config = dict(
    experts_per_token=3,
    routed_scale=1.73,
    lr_router=0.00156,
    num_key_value_heads=2,
    norm='layernorm',
    positions='rope',
    init='uniform',
    init_std_down=0.0,
    weight_decay=0.086,
    max_grad_norm=1.0,
    decay_shape='linear',
    doc_mask=True,
)
Below are experts of layer 3 (counted from 0) of a mixture-of-experts language model. Rows are named router (the router's row for the expert), up (a neuron's input weights, with its number), down (a neuron's output weights, with its number) and show model dimensions 0-159. Each number is 200 + 20 x the weight over its row's rms, rounded and kept within 0 to 999.
Before each expert's rows: a language model's description of what the expert responds to; "gets" lists some tokens that make up at least twice as much of what it gets as of all text. This comes from a sample of Wikipedia text that the model never trained on. Tokens count by the router's weight.

# expert 21
Zeros, numerals, -ing. Zero digits inside years like 2008 and 1904, number and quantity words like two, three, all, second, and -ing in resulting, lasting.
gets: "0", "ing", "9", " two", " one", "th"
router,207,203,201,181,218,196,206,178,193,178,195,214,244,219,169,202,229,168,198,241,190,190,196,193,229,199,243,190,199,202,192,191,194,237,192,192,187,224,207,199,170,202,166,215,207,215,152,184,162,198,182,220,193,156,212,181,234,196,214,204,188,239,188,211,181,209,185,193,192,213,209,181,196,226,189,238,205,220,186,178,205,162,182,207,188,232,230,203,206,186,193,214,211,213,214,196,192,188,230,222,194,184,181,188,213,201,197,191,182,180,200,191,201,170,238,218,221,203,177,208,207,175,212,199,190,247,231,164,212,213,195,242,210,204,195,216,195,206,187,210,188,205,223,212,211,221,175,199,149,171,206,182,233,160,195,212,209,228,163,175
up1,177,215,190,169,221,181,216,222,208,240,173,211,221,196,182,211,220,206,196,216,172,190,228,178,222,192,176,225,164,212,183,174,179,189,168,199,190,206,211,255,190,173,165,215,184,226,220,208,215,218,221,198,219,199,186,164,210,221,184,181,216,196,186,207,213,177,216,213,216,178,192,194,226,183,204,214,203,181,217,221,241,192,216,192,213,178,202,203,242,205,202,170,201,210,219,220,174,189,201,246,218,218,203,194,234,176,174,214,182,215,192,190,191,212,163,174,170,178,232,220,186,205,225,216,211,197,220,198,182,203,183,175,204,158,188,181,208,193,183,187,200,208,231,183,202,205,164,225,202,204,193,204,181,227,167,183,173,159,221,196
down1,209,199,194,223,158,190,233,224,182,200,194,196,205,192,205,203,222,170,210,213,197,210,194,218,195,207,180,181,182,210,191,185,207,209,188,248,176,192,209,192,227,201,240,171,214,224,191,227,223,238,176,213,192,220,179,227,158,157,230,200,178,211,225,192,194,225,182,176,169,229,202,181,196,167,188,183,239,217,195,175,202,172,191,238,193,207,194,212,189,183,210,194,212,214,190,224,215,197,235,174,202,206,215,190,154,214,216,181,232,212,238,183,213,167,193,200,155,204,182,204,182,216,160,231,190,213,185,191,200,174,190,234,225,231,207,222,196,204,204,198,207,182,180,174,204,180,229,194,182,184,209,212,167,211,229,188,190,192,197,203
up2,216,207,176,192,242,240,179,231,178,212,204,203,212,221,215,227,225,193,196,190,233,221,218,191,196,221,216,184,223,187,226,198,222,195,209,214,213,179,195,213,173,219,213,215,192,232,192,169,170,192,220,189,168,207,220,208,192,189,174,214,200,209,167,199,222,202,217,187,223,179,211,182,198,181,179,172,174,227,189,175,195,192,181,207,173,223,195,188,173,192,177,214,193,222,211,203,169,187,204,204,214,200,190,193,181,220,166,202,213,209,204,169,184,159,218,235,212,196,181,205,205,232,190,171,211,244,197,172,200,210,217,182,187,213,160,237,174,224,207,201,180,178,200,187,217,254,196,220,195,222,165,204,192,233,201,225,149,191,179,183
down2,186,184,212,246,184,159,234,210,192,200,186,202,212,234,251,212,210,183,194,201,198,172,201,177,201,227,180,207,195,209,185,197,159,190,240,183,215,191,184,188,205,212,174,214,181,198,175,208,181,193,190,163,203,202,173,260,210,219,231,216,175,174,212,215,205,210,210,210,174,198,201,192,204,198,218,208,199,207,204,186,194,240,186,203,183,194,198,202,197,183,193,198,249,202,204,239,195,208,218,158,189,212,180,181,172,185,209,208,178,207,203,207,198,232,202,193,206,199,192,214,174,208,229,233,231,206,221,208,180,208,185,183,226,183,197,195,222,232,179,194,220,168,172,177,198,211,215,223,152,228,189,182,187,232,160,167,185,215,221,205
up3,194,229,197,187,203,210,196,189,219,199,202,229,222,210,205,235,171,187,214,179,239,190,183,174,215,227,227,212,241,203,175,174,201,194,201,185,184,189,195,233,150,203,207,232,197,220,209,160,223,214,169,199,191,202,241,210,182,197,202,220,178,199,210,236,208,208,213,195,239,209,230,182,198,231,182,181,178,217,151,184,209,168,203,206,190,185,179,185,187,204,208,197,177,212,232,221,184,188,209,198,182,192,203,193,199,177,195,224,200,177,213,219,225,187,208,174,206,180,192,166,212,210,212,232,236,194,185,209,198,210,206,215,227,215,212,231,155,172,168,176,190,231,193,181,213,214,162,210,195,221,161,202,201,203,165,204,214,230,190,205
down3,195,201,215,210,207,192,217,212,202,197,190,205,210,196,246,167,221,198,217,188,210,239,204,187,177,206,180,191,195,184,201,226,197,201,206,181,213,208,203,212,243,194,193,203,200,184,186,230,210,196,219,187,209,211,189,187,222,184,190,176,274,209,191,176,169,171,187,216,190,176,185,198,189,198,204,221,192,220,202,217,186,219,176,216,184,180,223,191,180,185,198,231,225,184,214,209,223,224,195,213,229,223,194,192,162,200,189,198,206,236,188,210,196,220,197,210,233,192,176,198,201,191,178,165,192,210,180,168,174,195,160,219,206,181,178,133,220,250,232,187,210,227,202,169,217,215,193,242,189,189,205,190,141,198,178,204,197,193,194,194
up4,182,190,211,181,226,200,208,184,217,182,230,200,185,189,189,198,168,214,202,209,223,159,183,198,214,190,205,166,159,201,195,175,242,205,229,166,181,197,193,179,186,192,184,201,225,211,173,225,197,196,191,223,165,191,222,219,197,201,225,198,178,201,237,176,197,192,179,219,192,196,199,182,185,230,192,213,184,199,168,166,187,185,209,215,180,182,204,199,214,184,194,196,170,188,175,224,214,210,234,205,171,153,196,198,206,217,225,210,206,207,163,176,179,168,226,228,165,220,199,203,180,218,188,182,186,209,210,174,198,241,215,178,212,218,199,200,240,191,188,219,228,232,177,208,218,222,159,181,206,193,208,162,224,217,219,222,204,210,231,233
down4,211,202,203,158,187,199,211,196,193,204,151,213,202,177,179,211,171,210,218,182,182,211,156,208,226,189,200,217,230,201,267,213,158,175,217,184,228,182,192,171,218,202,168,180,212,182,169,184,218,176,190,190,204,179,226,206,171,173,217,231,226,209,200,195,225,228,179,198,209,183,188,197,182,192,164,199,194,190,218,239,202,162,187,206,207,212,205,195,197,186,184,181,186,236,203,215,199,199,194,202,250,237,206,240,189,194,215,223,197,237,179,217,179,217,182,188,212,211,207,192,183,219,209,192,232,186,198,183,199,192,225,228,184,178,200,198,210,209,217,179,185,225,179,205,219,207,203,197,170,228,157,196,213,208,198,210,237,206,193,185
up5,200,192,173,180,165,177,195,203,215,214,213,207,216,204,189,197,210,194,205,165,210,217,229,184,176,183,155,209,187,188,235,202,155,177,174,190,195,202,239,202,216,191,217,181,212,176,198,154,191,176,186,195,208,189,210,189,169,170,168,170,180,215,189,194,170,190,230,223,181,220,208,217,204,201,190,227,176,222,226,221,205,202,162,193,241,184,207,189,212,192,221,171,188,192,166,210,222,161,196,200,191,183,204,215,218,169,220,163,205,220,175,192,172,178,177,206,220,217,209,216,218,208,202,204,170,193,213,208,195,172,202,183,187,216,221,189,219,211,196,147,209,220,229,179,197,207,234,209,215,212,176,241,203,196,225,231,198,181,194,175
down5,192,185,188,213,213,172,163,185,247,203,164,161,168,225,222,211,177,224,217,199,210,199,173,234,227,200,159,161,206,214,200,196,224,233,194,230,214,205,210,211,173,187,140,201,199,212,205,189,201,196,176,191,218,188,167,193,226,200,185,196,225,208,211,167,231,207,182,178,184,214,220,217,204,199,191,197,222,164,177,169,163,218,217,221,206,220,179,197,188,237,194,225,181,216,198,208,189,191,179,212,208,210,233,212,194,225,242,188,207,194,174,191,208,198,221,200,227,203,182,205,187,205,206,196,177,205,200,175,217,213,216,199,207,227,184,208,190,201,190,221,175,181,189,216,220,179,200,203,203,186,195,165,175,193,230,203,225,258,200,183
up6,184,217,228,230,198,185,211,229,190,188,203,217,201,212,188,209,240,207,217,245,201,232,178,187,227,208,247,229,205,219,171,184,220,190,217,183,215,187,179,207,198,215,193,195,187,225,189,204,234,170,195,201,179,182,186,218,236,199,225,234,207,198,220,170,196,185,215,204,191,218,217,170,188,200,173,200,202,198,208,163,165,194,220,202,162,217,200,219,174,176,194,183,171,177,177,215,158,221,172,212,221,192,186,191,214,185,167,196,190,171,217,194,221,170,200,197,214,191,176,183,180,183,206,208,182,169,218,162,206,216,198,187,173,227,200,213,180,188,164,179,213,178,175,202,165,227,224,187,215,198,217,200,225,203,213,228,224,230,173,190
down6,190,207,201,176,236,196,180,168,188,234,210,199,191,213,205,207,211,195,195,165,245,208,199,173,168,187,178,169,215,198,194,169,191,201,215,172,196,209,221,169,189,231,185,201,225,199,203,208,225,185,178,253,200,207,213,212,177,216,188,203,173,214,183,195,200,192,205,207,187,174,215,233,209,188,246,230,214,196,183,227,221,180,206,202,208,167,195,208,212,179,193,217,208,236,221,207,209,244,219,156,211,164,185,205,172,183,211,170,193,236,195,191,158,204,200,179,178,187,194,179,215,229,212,202,187,218,193,219,219,182,222,198,153,177,176,211,176,186,195,219,223,218,187,176,222,197,217,232,185,222,196,180,171,193,217,224,207,198,228,196
up7,241,177,213,171,187,194,193,198,249,209,183,221,172,183,153,190,208,192,183,232,189,226,221,181,200,181,207,200,221,240,189,183,209,164,223,201,181,217,204,192,169,205,161,194,224,199,219,157,186,202,198,227,184,213,181,197,215,232,179,224,185,229,202,185,213,228,181,198,191,222,209,210,219,194,188,189,174,206,159,239,239,192,177,191,228,187,200,222,206,190,173,175,207,216,205,207,219,183,193,204,216,165,185,199,217,189,213,191,186,190,234,202,215,177,151,211,194,188,202,194,226,160,181,171,178,184,228,233,182,224,213,193,214,219,189,225,205,183,189,220,184,214,244,191,208,203,203,213,224,182,224,191,217,218,193,197,193,197,193,185
down7,196,191,181,213,216,198,189,196,186,188,208,198,185,186,251,190,202,175,190,211,172,191,202,189,186,225,201,178,197,196,207,192,215,199,239,213,204,203,195,220,251,177,184,176,203,214,154,205,193,212,213,206,203,205,214,197,204,208,215,229,218,193,199,177,195,216,215,168,192,189,196,186,167,182,192,216,206,224,226,187,184,218,253,211,191,165,196,222,228,195,215,192,212,190,226,189,210,182,234,163,204,191,233,185,233,172,194,200,205,238,178,183,212,185,222,211,204,201,259,212,173,232,188,218,188,225,171,192,161,185,204,194,184,206,207,156,234,212,196,207,180,200,176,164,195,177,191,209,231,183,168,194,177,189,197,225,193,248,223,216
up8,189,198,176,192,205,200,214,210,220,226,204,202,225,228,151,201,179,227,204,172,211,212,162,185,183,208,191,198,188,172,201,214,215,221,177,195,163,221,216,185,211,210,170,242,212,186,175,227,189,224,220,237,195,181,209,228,193,199,215,182,231,233,214,228,199,207,175,226,198,216,184,199,198,194,192,207,178,213,193,187,199,206,176,225,205,170,208,206,169,212,191,185,189,220,213,220,193,209,207,184,173,218,183,194,201,174,191,185,223,176,158,174,232,201,196,189,234,197,207,220,167,163,212,230,166,212,196,179,204,207,198,204,169,211,193,188,179,210,191,169,229,205,206,234,219,213,233,230,195,205,164,182,171,230,171,180,187,219,229,162
down8,222,177,172,195,147,183,165,215,197,208,201,186,188,194,220,199,212,216,192,181,169,182,177,215,217,206,197,204,196,228,215,175,204,205,180,218,179,226,232,203,213,216,223,189,193,171,204,247,216,190,195,194,175,179,182,196,188,191,214,220,179,209,229,179,228,194,210,193,193,244,228,209,184,213,169,219,203,194,192,186,160,154,157,169,224,202,222,217,188,220,182,193,220,191,199,168,165,200,211,194,214,208,191,181,213,210,242,207,175,174,217,202,199,193,202,202,185,203,194,205,214,221,223,191,222,158,170,217,215,226,199,186,218,217,217,215,219,188,166,183,167,194,174,187,210,198,203,176,213,187,215,243,246,197,214,235,204,211,202,224
up9,212,179,203,207,198,172,228,174,201,215,198,173,212,233,161,234,219,217,169,212,202,165,224,200,225,197,167,177,212,177,202,195,215,197,206,192,192,162,219,247,211,224,189,204,183,220,162,221,164,195,193,222,191,198,200,201,209,205,219,151,190,213,177,195,193,193,202,190,202,166,178,194,233,198,213,225,226,203,199,194,218,202,142,218,218,220,186,194,186,189,199,215,233,178,173,178,189,234,225,198,183,184,222,214,218,165,185,188,179,194,208,220,210,243,219,209,226,217,168,183,204,174,204,193,204,200,215,223,201,202,227,180,181,187,186,209,214,188,193,180,176,198,202,239,213,174,208,208,160,185,197,186,228,240,180,216,197,212,211,212
down9,198,199,202,194,189,210,190,205,183,191,194,189,230,190,166,202,237,212,188,204,201,185,190,178,215,222,216,243,209,162,237,198,202,237,166,174,191,213,223,185,202,180,198,228,203,218,217,196,200,187,186,143,234,235,200,175,219,208,193,169,199,201,221,222,221,186,197,214,202,187,224,199,187,230,212,176,239,225,211,207,203,192,150,205,202,187,177,193,196,165,221,213,228,207,188,235,217,195,203,218,229,218,206,168,214,233,224,198,203,235,218,202,179,159,185,187,201,185,209,171,218,227,190,149,210,205,193,145,184,182,199,209,199,181,220,215,226,197,172,207,216,211,199,192,209,195,181,177,214,192,178,195,195,208,183,194,218,181,169,187
up10,190,192,208,177,232,192,214,204,222,175,214,222,178,185,190,175,210,170,203,206,221,216,215,213,198,229,183,195,193,193,218,192,198,168,179,211,215,192,222,206,197,191,197,157,196,226,141,174,188,190,198,237,219,174,174,188,184,194,199,211,183,191,175,202,225,207,220,196,192,188,203,213,217,213,202,230,227,178,203,192,247,186,185,170,230,207,220,229,208,243,199,191,178,217,200,198,179,195,174,199,199,191,187,175,208,214,188,195,199,171,184,170,227,204,207,182,182,215,204,223,215,196,189,226,206,197,222,194,180,205,169,205,208,229,189,198,197,176,229,215,144,230,172,218,163,189,209,189,180,152,180,173,191,172,183,236,239,209,173,220
down10,203,205,178,205,202,192,196,198,206,225,199,174,218,206,182,216,196,193,225,206,189,184,223,164,199,181,187,211,220,151,198,206,194,210,205,172,159,186,140,200,181,200,204,256,177,195,191,197,187,199,194,189,191,217,185,203,148,238,225,209,176,208,194,177,235,195,211,195,217,183,180,201,207,189,190,178,164,175,208,215,156,204,199,216,192,206,171,208,203,221,196,208,187,216,218,188,215,244,193,243,218,169,192,227,217,180,203,182,177,179,175,216,198,188,253,192,235,224,219,184,197,222,192,199,228,206,214,202,179,192,189,198,203,175,246,227,224,207,188,212,208,207,253,202,208,181,211,209,214,205,195,221,229,216,190,203,187,207,183,196
up11,202,207,208,225,192,227,204,183,192,216,220,175,186,204,208,170,175,234,227,176,241,208,225,156,206,214,232,185,219,174,208,185,158,198,180,196,224,209,188,207,229,186,188,214,182,183,222,201,219,232,191,208,219,218,178,215,178,207,194,217,190,177,179,192,201,184,203,219,192,201,177,210,222,164,223,204,161,202,203,216,219,210,223,251,192,174,197,194,197,188,185,228,245,215,192,210,211,164,203,222,212,191,228,172,205,199,168,192,184,188,201,220,181,202,213,199,222,187,209,200,215,207,187,216,207,174,219,195,181,252,171,197,201,209,175,217,183,221,232,165,200,206,223,165,179,184,218,201,202,159,196,200,185,218,206,161,230,211,221,175
down11,220,213,215,225,192,185,226,162,203,222,192,198,222,152,161,200,205,227,211,187,199,190,168,210,213,183,230,208,174,203,216,222,229,194,215,204,217,184,187,212,185,189,237,190,179,243,190,215,196,205,203,212,195,210,204,195,183,196,190,179,240,231,211,188,179,186,201,192,191,216,191,165,166,207,163,211,202,183,215,218,170,189,184,222,193,218,230,162,174,200,211,170,233,172,161,163,208,170,200,189,197,221,211,213,205,210,242,196,170,193,234,185,204,207,194,219,157,231,194,205,209,164,151,191,221,225,201,217,198,180,189,193,207,174,204,176,228,223,203,183,211,211,213,161,183,205,214,216,190,202,210,230,218,215,224,208,197,191,204,201
up12,187,189,210,202,172,238,166,180,214,194,216,204,189,192,160,240,246,183,188,203,189,224,219,158,183,182,169,192,200,188,225,181,219,207,213,239,202,220,193,201,197,182,180,178,200,209,175,192,201,188,196,179,176,192,175,200,180,182,199,251,209,206,209,182,201,183,219,222,215,217,199,184,203,185,185,204,223,196,185,176,202,173,193,179,211,206,227,205,225,192,192,185,241,190,182,188,180,232,201,190,176,181,187,183,222,225,190,204,203,225,173,192,193,176,170,188,217,210,215,239,196,242,159,218,227,200,202,205,208,228,215,181,165,183,196,205,195,191,179,195,172,172,247,202,202,209,185,238,206,176,194,190,182,216,193,174,167,176,180,164
down12,187,214,177,210,191,190,204,244,177,181,216,157,191,173,195,214,188,193,201,249,204,193,168,217,206,192,210,203,229,190,203,226,181,220,201,203,214,225,200,180,200,198,173,202,211,200,211,203,220,209,216,178,200,152,243,230,190,196,170,219,159,206,194,187,227,188,210,229,185,179,197,207,184,188,196,202,189,173,206,204,181,181,246,225,182,225,193,173,213,199,178,194,210,215,202,222,209,202,195,227,216,193,193,184,226,167,205,197,161,154,222,197,239,202,180,200,196,200,215,211,205,210,196,231,185,204,156,203,179,239,191,228,211,233,188,171,180,195,224,184,192,187,189,219,212,195,209,202,196,236,243,195,169,176,176,179,206,200,242,185
up13,177,199,180,169,174,237,187,219,196,232,225,223,203,214,167,211,185,197,205,229,175,174,219,195,191,227,185,211,207,206,176,196,206,221,214,182,183,231,237,202,202,217,179,193,240,230,183,185,213,225,225,204,172,197,226,225,221,202,201,202,190,172,189,179,166,191,217,218,212,207,185,170,225,204,208,170,235,194,210,173,171,176,195,207,189,225,189,185,168,170,186,198,190,208,190,179,201,192,181,224,169,219,167,214,206,184,214,218,175,180,170,187,215,182,180,242,189,208,210,235,220,183,210,208,204,152,192,194,194,213,217,191,203,177,178,198,200,219,212,230,203,214,233,221,219,204,230,181,230,176,208,214,200,155,232,192,202,215,203,179
down13,212,172,223,222,204,228,187,187,228,221,218,175,221,206,203,216,169,193,214,200,220,213,226,194,213,201,179,230,182,183,178,199,177,202,209,206,190,197,181,211,183,196,182,157,199,221,237,202,209,189,161,201,198,235,182,184,219,214,154,196,219,169,160,226,177,190,201,206,196,197,205,203,163,188,200,214,188,207,205,200,219,227,227,214,191,184,176,173,199,200,172,189,209,260,197,189,174,215,219,176,195,209,212,193,212,197,194,184,194,231,207,189,201,211,200,177,207,181,245,238,209,193,225,194,220,241,217,218,213,189,250,185,184,186,201,198,185,212,195,178,195,197,214,219,219,159,178,203,202,259,200,208,187,189,185,203,189,178,218,153
up14,192,208,195,229,188,200,187,195,191,177,204,210,201,240,234,235,202,190,187,175,212,196,185,213,186,224,245,183,175,183,225,193,205,224,209,240,165,208,175,182,205,236,217,206,193,218,187,211,191,184,213,207,195,180,187,237,191,212,186,169,220,224,196,209,209,212,166,197,209,183,183,205,201,183,216,202,200,218,185,170,189,175,228,212,219,204,228,220,199,210,232,225,171,187,226,187,238,222,206,215,168,195,175,197,177,209,169,233,212,160,211,192,213,216,177,227,228,198,207,191,186,186,198,222,228,195,226,171,201,217,174,191,213,223,194,229,170,174,164,189,171,181,221,194,180,201,185,204,179,156,186,229,197,181,205,179,222,225,162,208
down14,231,184,209,193,189,207,210,208,176,247,201,167,186,189,198,200,190,216,212,204,186,243,212,188,192,179,193,233,238,204,215,205,210,218,178,204,201,244,205,182,208,175,197,198,202,180,206,202,205,200,175,223,197,220,186,211,218,180,254,212,183,196,193,195,200,178,226,222,204,179,250,198,201,204,138,187,206,208,191,190,190,173,176,200,174,227,192,163,181,223,185,176,208,207,203,205,209,201,177,190,225,185,183,207,234,182,198,184,196,211,199,218,192,215,190,192,186,185,155,210,206,160,177,194,225,200,170,226,200,211,235,198,194,159,193,191,219,188,192,173,236,199,199,213,201,194,196,196,241,241,186,172,201,235,194,210,203,213,239,160
up15,195,185,181,185,207,228,177,162,201,174,158,204,222,207,200,209,217,202,208,219,194,221,233,212,182,197,225,202,177,214,218,227,204,200,203,199,169,179,200,237,191,176,202,234,192,194,210,186,199,215,221,198,174,214,143,204,164,238,186,224,170,197,231,188,187,250,194,219,201,206,172,203,185,217,233,168,240,183,213,180,206,189,206,180,214,208,175,189,183,188,200,200,207,214,224,220,209,204,169,233,201,213,185,231,252,206,191,190,181,202,206,195,168,205,188,220,208,207,231,183,180,202,198,219,207,182,199,226,172,192,201,229,162,229,210,206,181,183,178,166,185,207,210,206,201,198,175,193,200,184,189,200,197,217,193,164,214,250,210,224
down15,193,201,216,211,244,193,169,199,201,194,216,156,233,202,196,213,204,215,182,204,195,194,204,164,209,185,187,229,182,188,223,222,209,198,220,168,211,185,216,214,235,187,195,232,186,187,199,227,215,183,205,224,188,194,200,212,198,201,198,195,212,218,191,234,205,201,225,183,203,183,198,215,189,208,190,243,191,173,180,179,157,193,207,227,182,200,204,182,196,170,214,215,189,187,247,217,195,211,213,229,174,155,211,220,154,204,202,205,223,206,200,179,212,196,245,220,208,187,218,164,211,185,200,189,175,180,170,189,220,213,218,227,214,229,218,170,192,155,187,192,226,196,187,175,187,140,191,233,171,205,238,209,220,201,204,183,204,179,193,199
up16,246,189,215,189,223,182,193,246,210,166,205,202,194,190,194,169,224,220,191,212,243,202,205,202,208,168,174,181,195,191,214,234,225,170,159,189,230,202,235,181,229,217,191,168,171,212,171,212,233,240,197,232,190,209,196,212,168,173,232,183,171,214,222,194,219,165,178,210,218,204,220,219,206,204,181,190,209,215,176,183,186,160,204,182,231,212,205,183,177,208,203,229,189,194,200,166,211,195,175,211,208,206,196,189,181,186,207,189,205,209,232,228,166,193,219,218,236,199,190,235,197,187,178,191,182,193,217,199,209,205,171,191,193,220,220,227,171,190,196,183,227,207,230,163,218,198,185,209,192,213,201,216,183,194,196,187,173,207,200,209
down16,158,224,210,169,173,197,216,230,214,202,214,202,234,215,223,184,202,202,193,206,199,208,215,191,194,203,211,193,217,164,207,180,179,244,219,207,194,226,202,180,202,206,191,198,201,189,222,194,226,155,221,211,218,202,184,231,192,194,211,189,185,163,198,184,187,211,204,188,186,231,212,230,208,205,177,205,215,154,166,238,196,221,216,176,215,164,197,219,187,175,201,210,198,214,154,210,210,194,194,212,149,198,212,185,203,203,227,187,187,240,207,174,234,179,191,192,218,210,200,169,177,184,200,218,209,174,175,227,212,166,198,193,193,219,166,190,200,245,171,227,189,175,191,200,189,177,214,181,238,230,214,187,199,198,214,209,212,233,178,225
up17,185,211,198,218,200,226,203,171,194,231,203,219,218,210,203,204,176,191,178,198,208,171,212,215,172,166,220,185,199,215,205,187,196,185,206,197,229,219,199,203,155,219,172,218,215,188,199,191,198,185,199,224,186,211,201,233,175,219,180,194,196,221,193,171,209,203,187,200,203,196,192,187,188,203,198,229,169,240,207,217,228,207,229,222,213,214,218,182,223,206,207,219,242,192,214,229,207,173,224,173,212,208,193,166,248,210,184,171,166,198,208,246,195,175,232,184,169,212,187,195,213,171,217,197,162,198,206,176,219,252,218,239,212,155,179,183,179,179,179,185,195,189,215,192,186,201,208,236,198,219,226,219,188,177,167,214,210,187,227,201
down17,200,209,191,202,210,180,206,222,207,218,190,191,145,188,204,189,199,178,184,175,211,193,192,213,196,207,203,217,195,206,170,190,219,201,196,215,181,202,233,208,203,194,185,243,180,218,223,192,208,223,212,200,205,215,146,182,177,169,201,183,232,191,205,206,168,228,228,193,188,186,226,246,206,155,198,154,213,187,199,186,192,219,184,179,230,201,161,211,209,190,173,165,190,201,211,218,203,226,191,197,223,219,238,235,204,210,215,190,214,215,197,172,194,191,221,230,202,191,207,212,213,218,165,207,195,269,219,179,199,194,185,163,196,199,241,192,204,172,200,208,193,181,199,200,204,234,228,225,213,217,188,199,172,181,195,188,176,202,167,183
up18,205,173,168,225,194,187,206,197,196,198,173,199,202,187,219,154,219,161,204,189,193,210,180,163,192,193,211,222,203,212,202,177,202,203,187,190,187,207,219,194,204,204,172,233,178,229,198,193,214,220,211,227,227,183,177,173,171,172,208,182,154,227,216,215,187,194,191,204,182,213,162,217,191,182,204,221,194,177,209,175,211,188,212,242,179,210,179,250,194,166,196,200,198,191,215,217,209,208,244,229,200,185,181,180,192,194,226,176,181,189,226,213,211,179,253,200,254,208,214,182,188,145,195,201,181,218,210,204,208,187,207,198,207,221,193,193,224,230,182,206,188,237,217,207,195,214,194,190,159,169,176,219,195,179,217,193,215,202,210,191
down18,197,219,203,185,231,163,186,207,218,151,221,238,218,237,193,196,195,187,189,192,233,201,217,191,186,222,208,173,157,189,190,203,181,192,188,187,210,177,216,203,219,205,230,218,172,186,171,198,210,205,221,188,186,207,212,198,202,245,164,208,210,168,196,196,216,181,180,172,182,205,210,213,198,248,226,196,163,228,188,202,170,194,195,181,203,203,228,176,210,237,214,188,171,233,176,228,184,202,207,171,193,233,203,197,210,190,191,222,242,210,190,211,188,197,196,209,198,201,200,208,197,219,212,173,181,174,190,202,185,209,183,214,196,218,171,197,219,220,195,210,206,168,210,226,164,206,200,225,257,195,198,206,215,178,147,195,201,231,176,207
up19,223,201,232,213,173,170,200,221,195,180,221,251,196,207,207,219,164,192,209,220,214,230,221,201,182,182,156,222,222,209,227,183,210,199,234,167,189,221,168,207,196,205,197,231,192,191,186,201,196,219,234,170,222,188,228,187,190,180,219,184,165,164,170,179,174,196,226,200,202,214,223,214,207,217,182,199,207,164,185,182,178,178,187,188,217,219,225,227,192,195,213,227,181,222,167,152,197,199,179,230,182,208,184,221,195,220,212,225,205,223,195,177,191,185,197,178,200,206,207,212,213,171,175,182,224,209,222,212,198,210,224,174,251,184,224,178,166,194,204,199,188,206,200,222,209,220,209,164,183,196,173,193,204,191,218,198,195,198,196,167
down19,181,188,189,190,204,183,210,227,200,194,201,216,216,220,179,181,226,205,201,188,182,206,169,210,176,209,189,202,153,187,180,222,208,235,170,218,203,182,217,202,222,180,198,175,221,219,211,215,218,198,199,191,191,197,189,185,213,248,163,186,235,193,236,239,182,181,173,220,206,193,205,217,202,214,208,171,193,209,185,195,215,186,181,196,191,211,206,172,199,206,225,200,202,224,175,235,193,185,185,155,158,207,203,201,229,211,175,188,209,224,244,222,199,205,205,162,201,141,203,216,217,200,228,162,193,211,181,196,218,153,206,220,159,198,228,208,196,236,198,197,183,195,217,199,206,173,216,228,190,208,229,203,220,159,186,200,182,192,205,224
up20,206,204,213,189,211,195,179,222,217,168,219,218,184,212,180,208,249,215,193,181,211,173,195,184,191,162,233,204,184,206,198,237,208,175,199,228,159,163,216,248,188,214,208,230,170,207,195,212,169,205,218,208,210,220,192,194,188,226,190,217,199,184,185,231,194,206,204,208,197,181,219,208,181,182,220,201,215,171,179,208,221,205,234,182,159,202,193,188,209,209,220,208,181,203,200,200,187,226,205,228,214,236,175,165,180,169,184,163,229,178,197,208,191,172,222,190,233,226,226,214,221,206,203,195,212,185,219,187,192,221,198,237,201,198,185,174,171,189,182,217,165,228,231,216,202,198,178,204,182,181,178,242,175,190,221,223,215,177,215,200
down20,214,213,231,192,194,193,208,197,206,201,159,200,220,202,168,189,200,163,189,191,197,178,228,226,185,219,193,196,184,182,205,184,243,211,185,189,199,191,173,184,180,215,244,212,181,201,238,225,223,176,195,181,183,232,177,209,156,197,217,173,186,208,195,210,212,176,192,189,230,214,224,180,211,198,175,187,205,232,217,171,212,198,174,220,217,237,185,223,157,214,198,205,185,224,181,188,232,197,185,177,174,158,185,227,190,223,183,227,213,216,209,207,197,205,198,210,199,207,137,199,196,218,244,191,176,197,232,211,203,181,187,191,259,195,197,236,192,206,229,206,219,194,208,189,178,193,222,219,206,200,207,184,208,209,193,196,180,194,171,197
up21,213,174,198,179,226,205,182,221,209,204,224,189,180,196,194,222,218,197,176,190,194,154,198,187,208,190,183,171,219,228,177,178,175,182,190,221,179,179,200,182,209,177,177,202,210,177,182,182,223,199,184,236,219,192,234,166,170,211,216,191,188,183,204,192,196,184,221,175,187,176,184,174,208,219,208,208,172,218,197,198,178,217,217,224,181,210,196,166,210,184,214,205,207,209,209,195,240,207,221,242,185,193,202,150,189,223,219,245,213,197,219,209,197,221,204,208,185,213,171,165,167,149,190,197,182,188,225,183,173,191,229,240,199,192,194,207,203,216,222,190,197,217,213,194,225,198,201,205,219,160,225,166,187,215,219,189,213,246,193,165
down21,203,210,201,165,187,219,234,169,205,188,207,177,221,199,204,181,179,213,196,149,189,208,178,215,187,211,202,212,189,199,190,233,227,207,211,208,208,203,186,213,195,221,176,239,212,199,182,244,179,218,197,189,160,208,198,214,248,189,187,212,181,207,192,206,209,200,213,209,227,237,217,178,177,174,191,227,184,179,199,172,217,192,193,179,210,190,210,211,183,237,222,198,260,189,187,201,157,193,164,184,207,217,216,195,240,190,195,197,202,210,189,203,182,199,239,215,231,206,195,200,200,202,218,192,238,239,179,242,191,197,197,146,190,186,174,205,226,172,199,211,199,198,183,178,203,188,180,184,209,199,164,161,197,226,204,215,198,195,220,190